config.toml
num_hidden_layers = 12
hidden_size = 384
n_experts = 48
experts_per_token = 2
d_expert = 256
d_shared_expert = 0
hidden_act = "swiglu"
moe_layers = [1, 3, 5, 7, 9, 11]
router_score = "sigmoid"
normalize_top_k = false
routed_scale = 1.0
balance_loss = 0.002
balance_bias = false
router_noise = 0.1
router_logit_norm = 1.5
init_std_router = 0.00871
lr_router = 0.00104
num_attention_heads = 6
num_key_value_heads = 3
head_dim = 64
vocab_size = 8192
norm = "rmsnorm"
norm_place = "pre"
norm_eps = 1e-05
positions = "rope"
rope_theta = 5980.0
rope_fraction = 1.0
qk_norm = false
attn_scale = 0.125
tie_word_embeddings = false
parallel_block = false
init = "normal"
init_std_qkv = 0.0382
init_std_o = 0.0
init_std_up = 0.0382
init_std_down = 0.0
optimizer = "muon_variant"
learning_rate = 0.00147
lr_mult_qkv = 0.5
beta1 = 0.9
lr_head = 0.00873
max_grad_norm = 1.0
warmup_steps = 200
schedule = "wsd"
decay_fraction = 0.482
decay_shape = "sqrt"
final_lr_fraction = 0.0
batch_tokens = 262144
max_seq_len = 1024
doc_mask = true
train_tokens = 1804000000
max_steps = 6882
dataset = "wikipedia_en"
Below are experts of layer 5 (counted from 0) of a mixture-of-experts language model. Rows are named router (the router's row for the expert), gate (a neuron's input weights, with its number), up (a neuron's input weights, with its number), down (a neuron's output weights, with its number) and show model dimensions 96-191. Each number is 128 + 32 x the weight over its row's rms, rounded and kept within 0 to 255. Numbers have three digits each.
After each expert's rows: "gets" lists some tokens that make up at least twice as much of what it gets as of all text. This comes from a sample of Wikipedia text that the model never trained on. Tokens count by the router's weight.

# expert 21
router:071122176168163106134109083175139170159062173193102101150130130149089146128160135105174153084125170161176099096141145103119109125116118064129161136181137136100168100118149120095060067072113142160193112088110144188122116137126130115117226095154103136102111132074175125129081103146147138193
gate1:076098162159162117111092214110123139070118160122158121151072101066129072081105087164149152119077122117155088175086138169098164166117145079156135118176118149107146157186121152107112118112088151106161158157150085101118110137129154192116112140093125122154116126075136094114143126146112043122
up1:142203124131163080178156165179083170099150172105180140108003105087154195113120098107084120103122162153160086179186112133093140160132095114175119142143135158168175167137152204123154100132167102183154210151114133125151143131147129173110132101111079176081131142105105131084119130121138099127
down1:121147107161136105117116141106148132128131135136053101138135145137132152097158160100106143131093106103109122120103075200181109140120107079139145077142131128083145164119154098120175100122116118099089107117141103104111162139135148071120159161138112113108103145128058121098162122156118071150
gets: " and", " &", "and", " or", "wh", "me"

# expert 41
router:196163170121116137069141140122154114099193122108161051091147101131155143128091148202090170090148093121108171157116069132153153197159139131108112178088136091171066158159110166185142168169150146078119142159144122080202150082096138168064134112187182131193137096111108122127093142108139125106
gate0:080133130081111110159104139139141149137099170092115142096136192114122096134095115110154099185121095105070091132111131116097062106121135127135128122095115099136122135096135114112173150107131115115148102133108151104117103133114118165150146103122157121154142160098181166094173099084079094102
up0:103116129185109120112123134141080141117108136171153146107108153135142092185142154187125114124132158166099094123097088155130134153094134115169196155144127137133109163091084167076152135143132112143041148120138177156110158074158082078121117135081113144091137154082168131137132096179135094159
down0:072151120147110139094138096178123159160144130132193136190076113129055101189109077103121096120126141166159078095136080115112151117125149175107113114115087141131186091131106098132133090158124102186123107078092124146127121127132151136166135123108082108159119161123077206119132091161120162156
gets: "s", "k", " was", " and", " in", "o"

# expert 25
router:166089189086106089108146084050114150166127130128133132153173096123206104174071113072078124152129134136137177074142143078130126130156129118107142163156109145113095117151109158143119160130159102087033112102118122106144109093134137247092103175109097121109135121189137166102139098147130166111
gate0:131130152164174121141109106159110160101176089140128087162129128151124125149106153108145184107107171144144182094062075140129097124098179111125144101131146149188084108108096096123142072149069113101164155105134183171104126141104140177086145151116084143096109169150143138113047152114117151041
up0:105131089178066158151108143136094115164093111130110168136173132123110079097162121158120090046107096082108089125142120107124168119118070159082082148154122117076158101189129131181175223096119088131114113153165151144149161111170074138128132122129120156166162088094189183100164192192129147162
down0:093116189124154143065154054080187122104117138096132135142139083139117140199146140208176143121185097153134160133105080139152038078126174169137166095123226118161110191135132086163114128106131178142091135149050121116167119082086153137096137153170173144071108115106133107137071119115177142100
gets: " 1", " 0", "1", " 2", "2", "0"

# expert 40
router:112126086153080062107212082108170115105149137108107114116133166133118107180085050114151097126117125104112110179109130149143170165078103099127167093197129114135145097114142149146122174107133134043130110165123201121133100135165143111208109146183153169114187110175101177156091153091131151161
gate1:172145166130115114114086145139099115192124154120128111167134158100153126136120178135144073110104128122139132148127124096121090132143162075089187104143101117155188178109140101100109134106187155105148096163145142103100104126095166183091069176124120150167146120114142159137165103114150181150
up1:143138104157172175088151153166133174157108098084141068190117128096090132130079095141125166180070135123126091157141135180172126143125117146161161077125175117096123106139083146224152163113121120155115176109139147163119188155144096106167127122073123116094109096159120122158150132184122136073
down1:105139135099101148123197148095080117134112123150184092122158178114098085083143127093106089174128097099099094160124096086110156095137114144173129182114183107151169120094117134137144197145115147147138150180153021136141118147101128121112141125114136122087089097171123158137140112113089077090
gets: "e", "y", " he", " it", " He", " It"

# expert 16
router:128114131138108125110087132142154159174115075100137049117141126136153108070100078148098128123128079113083158112085105136107110154158102151139048120137166121155134108093155139116154102114119175068124112167090100124191092102168143151205082124141134138101110074120121137095142131087169065126
gate5:113053127109149154095084142095150105099149115200089162102131173113106141128145100087085116103179088113176130143111156184080122146116106076171173081110119162140195190077115133169117113161179146142116130083138137124138190086104122114181146118172127157107125082130145193124144148108105176136
up5:148106085131136070138175027123098151119081101096203116180168157098163134151146157081118098150061115109134117083057088100068160154121148140131166080190159090175127144156118106094115157100141089114123165085117084071146116101157120086117182125077154135148094084157155124148110138115094135140
down5:101137110151142096117136137115166064096090116096103095150097085184130154084138108205163132127135124131086144154132082136109135153138119149129112110163129107138089085154119120107136114092082102162161171185199160164170141186134145161227149157127194118065125140148141141188164111123091129119
gets: "S", "M", "N", "A", "L", "D"

# expert 8
router:106175149150100165071115183059119112110145130143165118095120112145126158111125156167113045123135118130133118111087117101110068160195135142103118079160134105129162123138162148112076163174117088128099119132138128155127171108127143158119085057124165135168108131108149139136163148090155116170
gate0:154079163225081153114147193117180176143136138175132157119133136121097139125144150155136137102116138107155150147124106119077080120115144129121176087091086158104115144126153105161113171202107103130160104091147095095140083109090126159110058096111063135126133089024164099129147116141153149113
up0:118062165153118108054137097112146167156160088108183117117176126130125131079129127151117114135123088095120151141094115102134069091172107120119123088070140084098100170121196198138091142160090182107154114093137104132165074180057175140074060166085057110184107164114165130143140101179108067145
down0:122130177125154136173118137153206111171114128120158085163107136185179116162133127090070161114140166212111152118134126119092161071144183125155166151132116148171167095138147084164142180113160178060154114084137130151081146138125115097119105076131126103170105155101098104133136131110117092170
gets: "-", ")", " Born", " Total", " information", " Country"

# expert 5
router:176151189124122123069137148140170137085191133133141049080158089132156137144101148204118151091155098128137164155119074099135169166133156146113108186121130087163081161159100178181115178172154146054089163184136133070204132069082144184069151113210176114186171102114095109117111126115158120126
gate1:099094072108067101128127088100117105168119108140223157133112112173167175182151101116128144131126145170062089144127165145107109108160124120116018140130132123103178105132088083101110125113133173124107087105113111179154075196149155133132102150117095151092227107173160147149160078088104163153
up1:113127163138151130141134149150114133091113100097064129152141145087110090081079103097202112099167127071163152137107102142150102127122166120138163069114120172156127146131103143138114123091090109138150127097191150056150139141095144069095128093137129129147112164177175161187141160182109120154
down1:109089144087105102088168114157134131113171106145120182117142157147116107142127088130159129175092117083150155095131138132118099142109128137111090097109036138131100152122180149182088107166085140113161158126144192086098112116107134174069168124088131092135180142101140123194103162165155131076
gets: " and", " with", ",", " or", " &", " by"

# expert 20
router:141124060107118038139086163129125109113156109054133083090144133139080088210156168135082178128100107120136155175149208111133146131141148100141126089094097137121122163136125172048101166105178110120112107102116144136142184054132062148119074167114184114092149109183102122150173119150157134124
gate6:149047141124072136122140175105127141114157125142111081161143148095139162047123124170097130070070122138070193136173143118125134093148122152108172119134125127061154076115178058118148253084148094144166123094163150157119090132120101083166125204095130129161160159169168125166122095185112110105
up6:155157138146082162137097133132062110130188140103147163092062075178084141132099065102091084102146106058091077104109156121159144122121091089098110150164101125140135112092033123167105103141117097181118164116093155119117109147147140114162100143125109127101080075120110162119149145143102112086
down6:117106159029096140077091115119102100118138086104093110140160110115107117090106193136110153156128070093106074118169140082125105098113175153146119135105163134131175111107143128159183100123116128176123120093158160109105120099126195125087090139100099140082124142119178141069141161142091150104
gets: "-", " (", "=", "–", " \"", "/"

# expert 32
router:111125079136120120106131169140092113114131066105142253101075141158197087083149172161140146169064139138135150149151148095162113162125103142094139154090152090176135128080095112151109126154149123095153135124103109064113134165135101157093179135116118132121168141115137128085143157085082125118
gate0:140105102191091137141127117104121120142114067165122144117149130091124106098119131135127141071109157105113103113110140141193085110183142156172084146144132127069155086130183144184141119135181155092119126098115131172076120141119147091164097155113179135157112084159001123121161172192147160166
up0:154128130131114141126106101181177159150161123131132083082120199147175146137089175157151115097179118108105134107096129186182093106129122114186100135087121160101094182097107104138093093145152153112101151158159157128116159157141125094127162090092128106122138146174126151081157143102146121158
down0:134125116130157122153143136121189148235062107142138123172125099114090115090158119114152085147161106153172081133111143113133140145185144125173180126184116087122195080108093127184093134129137132149178162092076110152128095166182215101114089138173112138144099083164116168186181097145118125106
gets: ".", ")", "\"", "}", "]", "°"

# expert 13
router:213133078115122140137139199137083098179149122174146053155146136109126137022143079161097150087143100144103152201182116101162150114160141226080164112140160158152125105111077152173179123124120155127119141169152115144140141088185169121126182130111109118152096154125135112141140121125078123107
gate1:102115114142136166160131086141152139178168117122150159137168121135157129102157110192189136150064190145119130169115105150122105073081098104149133085102165140139112119132131151115137152084106111118162181177100117113117152083135128109148104108108153105197089123107155118108181141107188127062
up1:148107127147142143114129151075038127170156094116091157172115136177169154107114157128152127109177109104165096185129149090099119137122126168160114133122090094078109134117126115136100113147083095148132209130125100154087115120142160075166147192125138148106095114123170153128097151163121146118
down1:099203125126100103143182116141139082132148137126129100076095107113141125091132089090140139179126120160116177158183105140185080125122134059154136150171087131112170094096130157144132147127125121097112156155118167193129121102147063134128113183182069098150177155149124144138117108135115078177
gets: " of", ":", " by", " as", " from", " 6"

# expert 2
router:139180141105131094186216128127107123126136084112176046162136163143150132092115124117117169147135154123207118143120103077135151155132082186141102137124111110093169146100076130137118101124159173129134146166123177081091160125180118095130147124110116075160083120102139071056194118129137133124
gate5:092121166199155113129148083173064145141149149156135129096146137086107172107135112129136212101087171101162132111143076144158105084132103181150152090171142188114189139131107162173140100068051164103101169130124138161049113190157159147091088175150186113197113158147071149099121130100151133145
up5:138099137101134110186136095098153155138083144132124143200091131156087070144104117163084144097145213150111140128132163166071135108109103083152139091099104127133143111144125186136132118179076080172171146147156127107160178141177154128158144073133077163088126165118133113166170145086132090079
down5:154124128161132086092122108119102129124113145172100106129097109163179148109195128118220142169168176162175132090177146155070116162131127058151090122109150134098169085146129163182137124143101087125174109136063138104116132158085149127128139120176103117171168067114144198127131147156153090096
gets: "n", "a", "i", "l", "r", "-"

# expert 12
router:119217101113092132119143102096155160092207118157132056171181124079160125128089092167142145120116150102108095089147117217139140072081110156151164178101094086087109100101110132158164151130159117133139118128129109115138076179165124173133104161117082146166153157138165107101063110161108120163
gate1:134099130109139154153061048154145147108160167102151064133122099130073136110136140117119144081116149096144121080160111173117139097091151161180136128101191126082169077140149119109079115132117138139147146102131150164149119145133136155149055141107092159118117104147165135063126157149093138179
up1:127152153120173168156164189144167111179108126138155176204194137100145135143160171120157140176133153149124136139090231097140141224109180088052107107150168151092105151154157087135145132150101176152090139201104137113132110176197106116139105084171145102106075116083164177139120163096104142157
down1:163143123139131087131106134149148178125142159106127109104109176163161126074158147151158056198188057119138078136111146109135153096152138105095098106101097111131122152156083152093114138122080047101137065101122124162081145137111082081121103121123138097098108113110132160200133069142104123133
gets: "\n\n", "\n", "=", " =", "See", " also"

# expert 17
router:147086039130106146187128110092122068139094156042120117126054177161134175126107121092075140132109144157057164150136118255120146093151116141124124102113143166126109163102069101129177099126132096170135096107172141141082095155169133079167098163059153129134097145137115178127123161097074160112
gate5:158129115170155137137181130109121153146151165090102100099106109124133147094150119154103098097168138142146163086137141156127144126181130111100173164144104102134182169169096135124139116104106163173153090166108088124012139129120152152195075168102092154196136146106088135089124161180123165129
up5:125093138133083146126147084172134125073141066076121137105159129103052119153147119115118180115142150119125134137113107093142147071183136135133122217106200166097126139150138169167094075107119133132191127144200114086083150112156108125093116185126159127197188104130180128099080180112161116177
down5:099100142135149144119156140125134138123157151114147184120087181142118134123049138089166094157096099119149095041093140225107107105134138056149068110141154164104170103111140102100107137112136132116166048125101103110172126085126095091121162150145091138232125131152109075083113141081158148107
gets: "\n", "-", "\n\n", "  ", "°", "′"

# expert 38
router:131097129094126119129089134129122169109139133140150135197159126163135140146121151149162112128157095107139131111151132108155095172134138187098157127102116155072101128157119137112127169146090137136152194084149170122162201131093119143060082115119124099156149140109133099118140140099114141051
gate1:146099154125108138184151138129156179123116108101114174184160083116156092077150114131180152128124152175110098148139169134182075116141132122122208110140130188117118076135166112120110076127157197133163111108097177141089152148133098089115132062077107091110095125171183165075158127134068083150
up1:143163098066074086191133134108177153150085142146096141159153137142140162130167104120158091150166142132141119152111142123153157171160131093126185102121099143164078092074133165120098085096057131159126159167139143182139127134087067142044114124146149077120137087173124110110122165186098101148
down1:124059147140157148181168163170102117130155171089145198123144097088124058139136159140158092091148146138094122117152076082086127178137142138099172156141110171115095090135129171121091170138115180135160135143147138151162122100158137143080161154115099160184090135125115157112149147057144100124
gets: "us", "e", "s", "a", "ia", "is"